Weights of a small mixture-of-experts language model, trained from scratch on English Wikipedia: 128 experts in each of 5 layers.
Below are experts of layer 3 (counted from 0) of a mixture-of-experts language model. Rows are named router (the router's row for the expert), up (a neuron's input weights, with its number) and show model dimensions 128-191. Each number is 500 + 50 x the weight over its row's rms, rounded and kept within 0 to 999. Numbers have three digits each.
After each expert's rows: a language model's description of what the expert responds to. This comes from a sample of Wikipedia text that the model never trained on.

# expert 30
router:444508493464478462525624442405522387502526465437447523490498472474480427504456467526452496474491541431499573471492444414463557472461511470558455400532535485514433465489420571547475531478581612
up0:460398485451381475553408470533457474506581434481479526544499619525475526512475482449507414617515523468426536418461566460577452553542488510497578484511466488479538612542466475388535545500551482
up1:530547463500549587548462591521495552514490518482528442444499535450449534549544455556634438424487447439546435522528421591468449481497403550486485511649478523460506448536449484521397568587450544
up2:400555486511473462529467490511441492499600529527442532507482517448548493406472442511605495491518579574462598482464504477536559564474449608463579474603479556466534460439387544464480362544417483
up3:444520448484585557540568567526404542510527537523482493523433595498507539517631479531634593411459480568431462544570478548521526523477436508599446502549459512472479498506524557518431518502456495
up4:540513514455499487515495486554449514504594468503418558510509446555536526518509500530553466431568472513430479457521612501530562446532409566482477518512500492528592444434442477616602584508480470
up5:506536466440456569496423557437502411379501523485579450486552509413488459539433459494449511547455504594483493520490588486561514402504551464518543478486527581529534469516517460529560628497502395
up6:562500538640440515501554468472572593508445481531419524529490541488539542549492477549538477433504482500537519468558504577519472569485514492501402556559428427495602523516440552481515435557379519
up7:495587433649516545527416561564472553584498456558499541408470531498383538526566460526481534471533546599522531511462476492497558433602480470545570496404579559449389441487572481475534534528460447
up8:534536470575438560554530484508473522519526492470364453491551505501532551466486459484435484455450418484508406546479547466490444502424526498602537509548505504517509430523607519562503520528523421
up9:533623490524444527457548588596387536470521463599493555510547519594521489497622524471627558555519368569506466555487438451537477507436450453560539481483387468472572471413496526460510480452501479
up10:600586505581472552507523449505516545443446500453457440440546560444479439517515533465490492450493429531544385455429472510474468522529488514544461562559336479569623585466539472544421440459467483
Description: Table cell contents. Pipe separators and cell-starting words or numbers in dense tables, like Republic of Ireland rows, MPC/JPL entries, page references.

# expert 62
router:440501421483531569617583517614486616477515498455507474543541412574564474536562428634558491492485411455502574451488475590572538469562515555463494528483435482516512493479505554458495505465497499
up0:534498510474426484494514491515494570553483554448549518445455532444450481537588494530464427460555453487495440575435535494379509520475510547549484394600553532474531465362397450534424490570473551
up1:587453521526472566524562493401515526517519508490378483436489528428501644502432439483553531572537545441542528489496492556572527422479414500533533502607404380424507504444575581528513513515564434
up2:497559468487561451538453504441543487631513532415481500512539519447424485480539421544524451410492506479442497555444392515564496548506566442438511455532537514524447458443528551560542593519463489
up3:509482503489495510434462447460511571517504593450620575535314489476477490511413553484523473524507530527539456484551535586476591486487475521476531459504512517479568509459497495470508395467453579
up4:486513484503441492437484428515512529589538538502456427487552491501469496461483510523491545450405446439475582497455484522485488501445511539485456527532542471481583565461322512503450550467452517
up5:582456455434390652496513465440525519476500473562408477485490489495547501579440495485420438638426492489464503503461519483581437526399547516510509522493465514516530499448520484475528522476589405
up6:569552408449543484498518442502429482574499477528577465433495545475497492522556538526486446524555460532519549586520508472527441534514480548498511497501558557488514474503540505508546475527445496
up7:505484452540446510529467451571527496441403494436489566473560476481431460550472506481509506516453450481589443562505455511456541442423477564493482512515503617467490527544558519504498509583537516
up8:448477564541487455527395347521523490452426578449527526478532471471485532508388466478489534513398515453449510557538538539535456511494597494490440522523440503496504590485552399500471459484473533
up9:449507581500475604487527525556445537478445453458516604444464517417444531502491486511481472527533533560576566453418566501403487364487466572422526509491383549541536499535494468520479449583503522
up10:552488616477488501513449554509512553482570585442430454426454462515537487429523468518510448662477513479601586466542435538536515483500517564448475618508425495462486504472544481463541554536465494
Description: Institution and career nouns. Head nouns for institutions, events and activities after the or his: league career, football season, election, Party, school, government.

# expert 54
router:479460441429482455510464479458482394438541498495485489475530458476519497495437506492456518476466605461624529456560509600498500539553549600517474505417469594493461544557613406524480484440525500
up0:477489520535534471457627517494405482528493471522346496464517535478540525502519381597448622345545515512496517477397539475541526469491500537563433523493442543468473428532523535558555512565565464
up1:479531494446429419531564443477479495435465475560420341442537540496575588588499456498483535506537509501534571623439526502548547451521554573568524592476366462490517410468541575564539513527581481
up2:446526523480462528496561473459499450510557494510439574601577510499504423413450477485376468528496480478481425466494561422550455480496515436497457429492456600450500481402530505440529511536542505
up3:459515478528512453465510516489492452480434550530521578551376494458458476477487566464563468422514513509559434547462502465535459465398515483464534514579520513592468427446501431476506426540416591
up4:461537452485469385499568506475469498543384495541610462438464549459462520442539515452577501520567463525541598467474470482413465588519439479600549544491475416489481536634467523455504426479431521
up5:498460543492591541440552416445453506453474393507492562501457511463539372468493531508521496451454548473417555531478477493533539501502476523468418458521393559518494599411505519480504462501519471
up6:561484456524494550533447521448487490515351462488574438493479554531547483495526574521475489597630384511469527492551484475559566513577543491512567425527466514598620518511460457535560446468515478
up7:537541497441456506513507474488476579520454570484495442388510520329536553429498473461568504475542571530578560493546460524471504475514494509490607563476509531498573537536515478518453476549456531
up8:555526459476496500513520489522453503478503481546547393504466536574510516590523516544496431546628463549490490541465435558515534434570557602475511493520530345487455460554502685502542493525500461
up9:557499506532472422514418481531498537614446548462502489520533486523505523548460488464513446500510498462556472441507507449472514411559443344510633514493432555439482525514535468466534499492439563
up10:547522554521503528541608542458473499606363429450519551407396487392462529444488495493521532468609535458596481564490515523525496445547460540525546570561540488400534555581474530594537483595440562
Description: Year digits. Digits inside four-digit years, especially the 9 after 1 in 19xx dates like 1951, 1984, plus later year digits.

# expert 3
router:540448489495421578512439511585483519502412406445464441572526506467467448443421525485449605577522588511449542532599499415449624519444569414588469462463484498471513455474510499510472496533522421
up0:561510442569494489515447528502586466493524498467475472444439609518484365480538510524437460547551553516525496460539563541566479496513451552612543586513440497515468514479488458601511518485465425
up1:466536560555513489448553575488523501531487486558495476518473570516455516438647516536603448472496459490584505525456429526478482571509532570531434501529535463508455500573421536497470509418370581
up2:493488519487547591454474553449516408502499536392585557401507499544535550572528521541456501488469461549472405464528550468493521509497472508505389544464477413485508613396470547525476521470577485
up3:468513459480569441461515560472494423526552543486431556473439533552471499506558459582500602428477501432474478541545506510518466480506351542575559544557589511493462441437502532389441478493470561
up4:537552478471564466487525458504484445559532592482469489480482521477542584577498442543565465398470442479555467521516483580571448470474397516517561537491556495481453505567513504514421457497380535
up5:492544472506497517437530535450537449587497499582505557483547585546498616438617459533760475483468453551495491513459422557517485529529478600530454454522548518529475514513516478542521457417418513
up6:406480545511492518480529425519454444449510505475493486536528524517472487465506504514529449429446573479543397540513473521462446529589469581564426550524447451445489573474473438428475492470516550
up7:481565524484578473425494583402392510484498563426493506412491534500529575536569494560503501434540393554467457509514516482565559509513465530586483525468597562542457424497471477453500421455448524
up8:453499523502519485556434521494453481477523554529579546532523530460527615507407540478477466480471497483474420523510512479495470485512521452516470634451442521611471554519616455568528466520460500
up9:439495520515505486499586396372520454518503533503480559442496495579480524571485502465454509516474396498512363530472487516530505487505450487538518473461563494505464556448487425495532524347532559
up10:438534501517555467457467470500476464484525502551489531428491475523376579506466453486577528472523542547441459668518520533560466489528490478508438480543550457516571498522521464490505437469496535
Description: Line-start list markers. Dashes opening bulleted list lines after headings or year sections, plus pipes and equals signs in tables and titles, e.g. "- September 1".

# expert 19
router:477494431435558490588539485488468376515467506413504503578547411516468521514499459554548520401509537511487560554536479427447525476587412494469516493512474438473431588495438512546490621459524607
up0:485532469472591607543487507472502522484547665561478493540552523516491490500607458500419458458569385453493549502542527468518502490491569565514483552442452620499472450458531442488526496527574470
up1:516509501534349545467516494530536592537485536564496433540473520467634510579440491594455482443508546495419416395450553467529590469441435503494566512475544556473551501460432449459441471545480495
up2:551534463633461511458428414447499451494490607458479494406436505508464457531479477440500462558546615465478489597498582535433490401463507472423563509588458517601502493476517385542555461371414550
up3:553444496574397537506484545496488486522427620410399462456416557510547452558427449480477467532509559445499468461496574510488554361402585478483472550607436437446534600591527461506629546418570445
up4:570488550568515494473553454477577599511536495492425572456509465550494549477458483471493597503550561411472485456487468480515475460473514520507580477430361505578511500515508431556495460388550513
up5:552481550485517521408455526412403467394430502450388489462455457471534433467466472542515541481426556467501528445523605393598530509521441501590461553563536444563548436469495438538461404552476439
up6:585553490516471472494421579590486483454538577412473504483460506508504428635601520508464541441551425512496497476440543477445517468436448617442445511590486477541570439434409542470371548485425446
up7:563450519566473514487414502494433428408484473497413439579593494467475519540539467513362543600538434483481459490513505494452524529536501576449559475494492437464495511506522464486436521492525434
up8:600540476583513469453521489418515564591414561497547448388511517441523521579486402434450471415473548422629452544492519493525502491503584527426587493532466540466523469556580524471587469450483594
up9:514467508563431489454509439492500628467487540549535394496527456423564496486483476432396575462497509469550446492486595475503506532583492468500568457503470502636572451556605463488470468440440494
up10:517566587567487526441376391545526518458523509596503474452487485473475462566442580422397569554499506520560430534557396552563520515523541451531484503528630524552527400511565499557519444440482566
Description: Proper name words. Place names and given names or title words after the or a pipe, such as York, London, United, James, Lady.

# expert 29
router:501462433512469557464429506580538516432462652464484440567447548540394518396489506413439470556474505488510420590502552522441518540465572566435473562497423522535547550519522513491502482482446530
up0:507491469543490484456449468495526409528558475378516544375498447514471380503492495509439454428435552467473491533434497454492607495504539464554541489497457497499492536315496453502538544585607563
up1:673553396466499520490605455501456514528469530457545455540493526571530501569538487526513616457492494455599501573496541559412411507487459477499520447490512375529538487556463553491475444511414521
up2:475534505459480488491477475524495496570518497416472557493544503530515551499514484540492553511497491450460567454438407515547473547576496474470518492518465535446470588480467526460454450486398546
up3:438557552537532558492548492398535483509506467548471621448456544486452557468570470533448435500500464499450438462463538380519416480481487505550509563444655540443549475406452420492518525518512478
up4:489467426530534516437535509434418500492537535526546459437398563460553492533622457537459488494466489426523423455495492571438466434490524587540512591573523468450518522508441536492444450548417544
up5:440496580485588480419499528519457476462503487514474490528513513511437549436458504484572517530479554449593549540516502614438455467484566483444511537497511477624455573532577470453485363452542532
up6:506505468462529538506461532575504471464568400520372474504531539471554514499462503538593468515448458489489500407512507493496408505493532490499487532602504545514525542359570475488475517466472440
up7:471564552497501525585579485522518498583501516573490476505548489459590442545598485574540472467464420456548494513497426582578402468513533467490525528593439472504520452584438465522503506432454531
up8:499560564489566460419491354460475491615507480486510528528539492517546475553622510513530419482400458472487416407481485574504487437479442492478487518537446501488565481463493461439458512560450515
up9:575535514418516418548494560399468520490546473487468419510500515409507453480584429532472522573470491468525483479504506559670504540505540524504464504508497481349498421517521609486412523517431569
up10:444478422484493548567544518482479472501546520579428522523449532567484554442529481501555434418482488481469533541546550474507386532419472569642427493474526482424598494463440591572553521557529503
Description: Infobox colons, headings. Colons after infobox field names like Names, Founded, Country, plus == heading markers, table pipes and |---| separator rows.

# expert 39
router:492507418429584542575523564434417472510536485597535515564463521445498485497507492487498568530534486452495523516539496556514488489510432518589590482439533529521463539560536469513396498523502616
up0:527491507529569502587434457531477652489604516515512385605529431470469505558466506437456435515480596472490466459531474521479453439520534542384554460554484409487483485472501452547452515582413462
up1:587495518463413491488432457583485567483512571391415559431445517496537476489438487515485470518535489456456596432462494507534556435456424540498453482583484417501531486473437464521453503519521460
up2:471468516446419535542499449535523467454451527457546536575533448529545496474431503490453426614442485513571534436518459531575414535397496571477423476585456454532489455526444465552549491494484497
up3:481574462481467469455498539509502474513545446471516545535482456556523501524576531606528480603504450497462515489511500508542490367433442599532493514542419497569530408465456570534522456483478471
up4:569495529425515447424556553459481581479478544456579544575582476511548545534471488452462470423479559470459458651416475585460426485520560472508490455569524514450520544515521507508392397518454572
up5:475472557504453463493418565445464525499452479420555494466477475423479493521445507535539381563559569539524532484519583479609553499439478498479480510590468497576498537415478523509544493490485498
up6:488450491460474610514409546573409478478473544311478556514502482491557542550475482493483506559537526564510544491495567505365460545406415519446545507558483391491499486511514528554485494472457520
up7:527528520495413494499454555560460525430526543418476480577525551481514487508464550490483441547499603485450499418509600528470489514543440499498579515557497485512506503446601525395488436580500529
up8:455478498445473390538527528491526524480418601479447507580526507448532583483514465441455514507497574531531528485527388518504472558500528473526560610524484524545564431451496482610461560525469510
up9:468549509579513529533457497410456575488584605442527412475463531508486462477545533554511496444555569484485451549525503484499449477525516495549445530492352521554557531463568486456497453458463532
up10:567528516503560457485517535568496657445553461466535432552500497436516518523504502547505435435495521506537471530532541404438488563522502578434519546502562484502497431544449498476461490609400455
Description: Adjectives and word endings. Modifiers after articles such as new, American, British, national, main, plus suffix pieces like -ian, -ular, -eal.

# expert 56
router:480487422408552528560461512470484438443589556484464599540534436542461438454509511487550471494511532497531510456547453442509551525531496536464479471482487565558519538568487528493468508563515605
up12:493546434438510437503601507412363449535511619550454445603541534497559500498572505603482434521549444515510545507513465499473474515479491526472490532506485507532448459498470433511521551416431502
up13:517471486552477580533444442535526520466594492504623441523433506480405545473524449436464447525482445445437498486467512546458553480513490492499458475468334452487581497543619537489508528395563502
up14:432451595522513426508411504493530524452461512602529509491412483483466576505463489401477483623452525448505541506435483590536504468487541461438479540487631411586511422465536530486513473433506466
up15:487425551481473510525482543463446595452479505527501456570498623469450510507503477475514354533445542461475518489536499447503369534543404530443479545452556503473537515456620606555501452464490471
up16:489492467522471536537532459607543574419542520573437426513581480511466509442511452434548554537512439526550466495470486628500422484404539556434479516567442464450507489582488461576482526440423502
up17:488487550470516475548522530516459587536472520393434536551500480501566533559492432504489497434496554515423497508504454588449517504535322528549582508478510516475494550403506549628497556528481560
up18:489490392450496455486473466467485641484493597459570458487553523517436521511447417367438563521523529454574507542505563533462516532562411579474450470568504401470579527426492507471467599475465536
up19:551520546557435543425513477472506449568512478477506516476560514476500471483491487487515374456502427467577366554440448490506417444466622589454527546535485452512537603595556500500582543411504556
up20:496555453470442573380457532540483546429546524465513509537491526461432489597538504529529444452520487517496458513450568490553517408462501475601469502453526503577498510482436480541479436393486521
up21:521492505564528501481549413578496498419511421596601428518543502514410529564455500334454490482533531501559444485502464453470405505469430432528484440459488542451604496656546493507464494503517500
up22:532491541490453440504545525576531543497524512537523461519456490484572572536478470451462426529513458500507510543488494481490558552443421468524496577530461358485542431503431552503479548459433484
Description: Adjectives before nouns. Adjectives and modifiers after the or a, before a noun: American, former, national, best, local, new, other.

# expert 50
router:576477456475607449580461555441503477594514524487490535464587479561399479463520551550534596439494467527511552452519567536549483543511558612403514513482598452587504499509404498451533491487489532
up0:480535462495532567443527477543476528534461566530498603493441572464440448476403374544490447482527437531538485516488481523416444357530515499578448658497465605519507613440447428546430534529522526
up1:536504520494447506449457505513492460571507470398463441481539548482470600533516474417542536523537498520547480490445460468456451535474459523544517567559395431425425524466533540451569516521544487
up2:549516540494415488448454472522505429374531507629470425598430555489522487568555489488521447582493519506436524451604521591483526508455512505483490528552457476414489458491490516520447467616398476
up3:513488528518435518448533583508412441465463498531619394460490596389504538521471456463526424534479564543606476479483467472453528592476511505533475593519371488514506557465522467502578556512551510
up4:504452529488436507527552437501565583458550560476465574509468529498575496443455467422552521553514548454469492483540487547395467438470541540478474603551435567370571533550507536525536544477424516
up5:532465498445587532556454498613469538418538492582468496560509497449591449548477533491511548490499494518535412484570484479498512396462470471542513475499533517511468513522598450442583564592475447
up6:558544431580433561535456508489487530436574538475411482510410483476435504577432413487457515520591496502521513450574474512527543542464503564577456460532476490473546458448442553521522447550475466
up7:437550473530492536475535528472488522463622533549548550616573527516486452479556473438449470447456455476562514537475600556463505557480476489471417595565500470579551486477497460501435478506432512
up8:464513450459484550525499500533513394474534508486549455400461506388472466544492462500459532520462589511538470451488479598556496490494493516461523542498555463591498489637496438533501421430448506
up9:479539502573504463479454374475555460524455572524458556554477484485504564509525547461540408466429472507693534495571500515537548458477505458491450527495450497594470479505582445473563486500522475
up10:451531420441501552535580438462551546530450524545527403451482506554575557550418340469483518464462570461503470501486402484444500525512443488529517423582397508568435439476442539562577576391493521
Description: Month names in dates. Month names starting a date after on, in or an opening parenthesis, as in June 21, plus York in New York.

# expert 10
router:518511558539541481509550493402524401539518546479550549514570516555500378463532553456474422487520544451461472486496488489400481472437557435501533551487477491461520440509520470425508471577614504
up0:423510528434508459563496395603455489531442555521453569439508563499509513582464414571498539479459560463480505462503583485516571482428493527445595553491460548529536486534523544505485482486552456
up1:398511366503558555516493456405463524543571569540465449452439562522481502571531428531526476496455547495508434457448436556474437493607483498427608570536382468487468501524593493473563500519510521
up2:425464455442548576511422518535523500488460480557505471499416484470525598439453504412594551521374559431468438463480502649516422510506545484462503515565434472479527496568578516524468572505469473
up3:555549558571460512562419501607485427413519561462489473522506496467566514645509492517403491595404479542472567430514553523460453325467432489470540465510448549463433476487474451579486547475518427
up4:544527373541481567526445469532552535563464487543472529425564522477504524411439456518483499453478605438524502517432478587496500551522419515474515528557447542552553419415490464484462570454436489
up5:543550476537441539506523416509484493599479538522444493517481466477522484479458532569370505586472536446484499391476529516563519551487526600499470459496359486455559497595423412496432560531551507
up6:505482459427444510437578486444548565508589408539488536503526527564552523458452486536401457478431437474525524445437471467467475485554496526456525562478524544556559486549484567513520402483492461
up7:518506467511433473573477456474538553509464407549487485548567464462451556505484438503514457549478549415526590476414461507512447416498445500444447404505519559485457438446554531664480570445540530
up8:497462466526377442535428411510547542538574519512520516466491573483525513566443513465471481534523553477513506455493484586505490423526520501530541413487493520444498551427496458510461432467484545
up9:485530496507455391504493526565513491473451490448589540499508580498456532509495532469600456483450559482465468495539509564439595586552431542474501549506497468479370511477546477519517499490499574
up10:437595534406540533536563524515483593562459532512519461529547523487504492507512460530461524420500586499508471491530532524503424515529424459490478519514481580546506490564472564465506510487439542
Description: Place, use, performance words. Nouns and verbs about placing, using, holding or performing, above all "place" in medal tables such as 1st place, plus used, held, final.

# expert 2
router:407464516485544465583564568506487451554501449479511558526469466486557460528447519606489476487464531529485464442445502579488527531518553497397516527520551453427437551445518465525504550490460516
up0:507458408546502491517495515588497530429569492563519502528422513484500637534459495541610484505491579496513553536440501528425478498528468484466481517496501450568503533458384544536509466457506507
up1:523490499480451537484552523513497492512539445510490493507554533429484479566479516498482458497506575554522480425483594444495537409502439459528434497489484624560512565544524567568478404426505562
up2:442468499495402591538435476526509542470478474506543369407541500575553510481480381502496483550441478463504485450531523486474580423509528535470527448446436521579562485472579560532477489458589430
up3:445448440469362594502479493479440539443473451429451482443568426496523499534484459429399435539482464419493598528420475541394443554497469502440547505504534482541571522596508525495492490527464482
up4:537506544495534592400496459529479555377583451544398404511466562453568522615481512481381521419504502498473461494425573496515493504478408443455492551618538503507624475523511490438489508459531456
up5:605461427458547556444478485572573539559540620474477509438487535525528500468432414513434577483445563535479524461478506502449551447477459496482501513490483544449486552537446491634528471572499524
up6:455513431602545474517414484518484576362522490528419408484493514506538515422550490475560555453543505568561474505473501432498519491523482514494465512583443563478569361611568480541512534533432504
up7:484578514432493513486467500541543497509480535403549440430512582539570532524542447540559446495508491546470502557438459582483478479567516521478492479492457498467479507607490574511458475522446474
up8:546563453457557575459467435478510519416464553522549446582496505468534531521466505452454488415540477516462475513437605393433416514482462472491492451535478581468617484538509445527539473470547541
up9:506514483369485563470447447470515498447459496544471461367550520381503456498465491523559549520467527538516515576575535548540529478516502477579471380542512508465538540550467548540435483553569384
up10:477528347520569521501454474428510569537509550513436520555480493564393566486501447494535564480553490476543532446539482516536465486474469443579529604504494498604532505476540488538471533492552568
Description: Role and relation nouns. Nouns naming a role, relation or group after the, a or his, often before of: founder, son, member, one of, University.

# expert 4
router:515504549505470528426562533582536443522537423522562453420571440564515503504464518372543542474492487442376481482503587513508428534526434432592551503442470460533508476558536532501510425476476545
up0:501501436506502491494407514500404565450496570454534534553521401568525495497549488507413552534480530498458548478512497542469437445434500513492551553447472566571498458374568474572558497429497452
up1:478544428542523456481445514519470505590529497483452461528528543497534525460509505568502523522474414543546456495483506520571437422556577596441424460462546478460498484542421449496536657449479425
up2:550451425465477534567455475515420552381562510502460545541495474465542402523499511518502424570490509469526506523500480502442605516460619450466405477499491476537559421423525531522433503541609460
up3:420566526428466559509562440447595500580558502473537513477438528417510559538550476555509410453500518492525525480469454530440570430527554508460432475564448553423531422510434495432491479519566523
up4:512560484493467467519508514471487543565481542487521485476483495459541454595474450514439517447519569467498445458555481529441584501420508498548557486472421444507621492464477423534475448346626512
up5:488590431429494598496521421429416468526488454428426523489542417515589464478519493601502496487510550566544485498479504432390480407455554533477545474466506547483553496471482523419502509512501475
up6:535461447573474488565512559467413576551492554450524491559504487529474443499503466445479474526522487515546550516571506466482424485454485474545509618551433530536502539500550452526527481543543464
up7:484517558360464488507546511553516479500477496483445503479497556426446432475463474548497533539514524530435562537511481523575482532456494626563506467514526547485438518466469554610562506614470515
up8:459480488596513467523545455472430460509444587504468465505537548432558461584572481530417507561516518520549458504455378451514470547450485524514634484568528583503505556462482471654584425549392515
up9:506554500513475521499423504503545490489453512523518441455490493503563522459458502505478578529519588410438467648449563555595486600555524562481422546513548523421551518543467529531533522544493471
up10:510534451530499529619485464522507579458447526583540504580359470576547500523545493481505437514537521514519547569471466450489532497419486407472437481515454503604543409508524496556495516526473518
Description: Opening quotation marks. Opening quote marks and dashes before titles or quoted phrases, e.g. "World Painted Blood", "Do not cry; also stray word-initial pieces.

# expert 38
router:507470395413551465572507451485558427487516485500479593510512476477451507462442535544552547465460485467450557500511473441487600373535468537457504495485538533481419586518425514583515624467519569
up0:500536491533514501422516390555565483465575501511458558479399532559505462496498496455459503405533485507584481504546400522506475501414569517622373567461411511500585440438547508619444433483532553
up1:533521500541485441438474427518482505606584486478478537410464601505411545526486444431538517479572449440579517504553386524529539431371567486542495515537433453530503471403502530546445470504513514
up2:441492527559479539446527579518492555462452546447569382507502550552439524540508433402487517493449527470493457507635507488445491510496466459528446582565437458562500483529523570539487460467508504
up3:527532488442526547547486489451422513490482560524514445505499541495603516540501426531494513433536497457567529544494429553438473488566548487509557553509483462578491472509621427516488450522519453
up4:499473517466527542328496594476467493474452516517554444467589435516460506473602445443409455391445519481550550515538580475505372530493510540420470504431445626528495444475613533451566461517619542
up5:561509486528484520513494481464447580486412569589454448515571467495525519475471561475536414526524444489461481579561414449432537429454475408447528511543337558426499531481525440442470497560488461
up6:541492477461494559500552575545490498387484491521479485451568487467491489454470505469580424625502610513556541513515583605536531504532503496495448510507502568537509493542523431455335483453489470
up7:594554433465457502568475513424464513532479598503529479483379574422492533464503512530462522511559530509590482499512501504517587437545452484533530524534544504472540498481481523509497473534407490
up8:533463543594560512435459452529466505431551518522515458541478580554507447467531569474398427457547588503429490466538496533437403574492554571530499592553493513473562438512432454442479452586493383
up9:584566549522535599497497548542538504493506590533595456508449454501512458508577531566507503408549562582527489530589491528488473501565479541489521536513435477465530478549511536503353430571377508
up10:443548515500535472481473545614426482420580404613506502574567509532491534581586529492509500500475412487411451475507503512561480438518541502446487421450455534462464437538622493437530476545489446
Description: Given names and places. Capitalized first names and proper-name starts, often after a relation word or team role: John, Antonio, Miguel, plus months, states, nationalities.

# expert 25
router:535472515506549457537563469389524549588452533450601504519577529571519549492552524487497559570549447429474495565427519425435576536488485432459543513489527440565497524482472477460533476431490462
up0:526475451472515542509449423478563487557474547486566427421560469444536513482456490530426474561522572456502451471513453488557543417531487535468544494488439504430505489467634438448550601525529514
up1:484482474471564546466517565569391396465527463541501577435463520532561435489544514555477478447460548530448518456560484516469470496588528482584474496513543515473559573406438530421506450575504542
up2:482566446573362593574521432468558484535507497546462423457578502440483527495371456504434461533506481469497565506547433521516520491435405532534406495553560471508535567547405484534529572520523537
up3:535576427554468573428502561503446477417504459536440521505448514569526432469500513534551509408454536578485436501434363540442527474523553506444540559546571491455545469381508606493458560561480555
up4:510467437507506499524540409472512537550492490577449398554513590465541481496533408454419524593516560385455446583511485508568550505425430538487498543612570543542501466481498474559506555471515526
up5:502570478525566481449640447502380457475433477628416532493496517548506534529609460464542529497512451473491440533474510528539471524521561524524479455446508534462461472478586459517475501463575527
up6:423494468523473565515485535587517479528517422581456572571498547548426606463483499490590443456476539537530543495530509513492476420570478482544564523504432503476508541504511585443536479564442460
up7:473498555519453534573448619510522436457487404492473490524576476509410569466426505525510480518486560574481488458486428484529509509467375509469455551558545455409535568459452532544539560465547537
up8:498575412535598434509473456406499489502493539493480470447431482456530574585529386517468518499537451484497441498512576523527595529442450514557467428563498506426489399506530475542441410462449479
up9:468454483569529458523465420456572515471491515447574595482415494522565545626581477489536559465473522484504473432462555505530575453435574508558491503420470464558485562539569532439506484439507513
up10:481539578513500547426608514519588495542570436580583435434498467420502497458459516501568436411521622549530531512534431550480431552533565530471516477576452468556552521541423459477418359508483524
Description: Table cell pipes. Pipe separators between cells of wiki tables, especially election and sports results after a number or party name.

# expert 61
router:463497366473482542494537508517501494547544598422478488445470510576504435459533431551460475452539434519438538570524598457456428573448484481495447598507567466430424553450459527454525508562511481
up12:420454492391481499540454528447372493429541537479505440629466523466508429493436453463525561468472612560404556492483494654474547479530504511461491554609504521515499616441481546498443594480523514
up13:499430503604503458585499451530540551495570448573482540587591510542435468453478494458457499506531519478448492442503481507536534487563440470512626548456487473555576513561517447484501542531423446
up14:513475498484466527480380526500381615509526558476444458547456469547536544572521494607461513563437451527402591474461475573507504539512490478484506493532452510487553444524529531501485497558496531
up15:537532479456555539475540508496505494447426537567342457474453539505574495602506424542504578443508600485456555523478488515543576506457482565569455474575471555511576465426511497579485479548496476
up16:574538525626417512580390479470461568464470527422567495433401586476592601583491467518596439475485560428471430558521458556520491542551411505459477505601484475463433569494453536517427498534409550
up17:535506445565486543521389503461497539470493608480512437450479579487464575614515521411639487383425587461508552497542481468444454461438457478457452480630480495437429477533458594440512415526476511
up18:485434520532483576500519523445450454633411572539509461528479461511456483482446385587463517563409587419515535485497533502571478515515456503493510540576450424506413530404504483480493554558477520
up19:539524453554519453452323459524563510508512552499478416454407541471519474494446502502587580424522453507513479533485489490492527514477374507628459533592549464529554547510498438527396525508456495
up20:448506412455475458521487487552479439524573512553561523559546438468494512416528470521480511524522421396502453490520412496504461467628599511497554496467486505575480498555470549495404525524460534
up21:491602467476492550484558556569464441465496525512472511427468565429459520517486519560367606513534507541498391515522444516450534486540474474638521480483512518528627465534419484561417588487464522
up22:567558425495509478514405521416401541436507565503495467526420591485498518585528489479541550562570478534464506498478432537452510520481379588499525545634530396550493499527381544546461453577392546
Description: Coordinate and decimal digits. Digits after a decimal point in geographic coordinates, percentages and times, such as 96.502222°, 50.95%, 48.1118.

# expert 6
router:506484490519498550425507504419476479481552455474505495539517575572450459445494509496436538472449506572447506520490530404455611404476436431543454417489565506481540482436481486505529580608518460
up0:471556486441495455554578442526495491547508607457493631504468516509533481485524416535548585414497496457566403451536447545509443501541569600512491519501412511556463550504589432495502477458461613
up1:458603427512523551574538469542481522455642525556411482536397491499558529539476515525579504409571457454568409554392523573522519464489534530518440443521437504526476456533499502600481467492527524
up2:531540539516491571505488536511451421480509480504540495493546486409425535609450470489489481510424575500543458455537562462511507461573441493507456641518551488438514461579564480490506503604516447
up3:588480431471539475594518531516478461545505463451486489513352483528461477516468483536592536478531573505558545431474477521433486482490541542462565543516452448511486502561504541584562403529441521
up4:450490428524454507515473537504462518466527445503450510530482517501434606504539493526511528505492513495502484518559465542466539520459437459642471385496439512470559568451435553441463517554433518
up5:506491517439498474402534397512484502463514509502546531513353549552575490443577481514534455595505521454495578602441472448511450443429494580387549479525511573589549505526530435556507564597508539
up6:530533498481482422487420447503401526595491610516501630475459479472546561443493508521489505508477474466495575396461457561451481417558496552454472474446560584516523591496456353486519421561483569
up7:493456514511536619532378603580494501474530507515442547587473478532546488418491490516508519559429463453494415504511439524539525512473425536546481493575435447470564544418499561565437478619539448
up8:531511493566476484448552448494442543497438471502574557502537490545421546430485461543568537508530431565531544491507460515466453484447464509436447566464470594482482437515614556499514552592484548
up9:544501514482502539499431474520560429524409558490525559514490499476540546412452470499509513491448544464606534469510517545491563428541499464392420621455444494631470595554577453541483438476482549
up10:547510451461532537514495564524503472507442498517433427469431570469497544400506553508537494446468524480491528438456550520441452452482484591532596472508459449502570493478470487629509446490483478
Description: Table punctuation, line breaks. Opening parentheses in climate tables before converted values, line breaks ending list or paragraph lines, and separators like · and ′.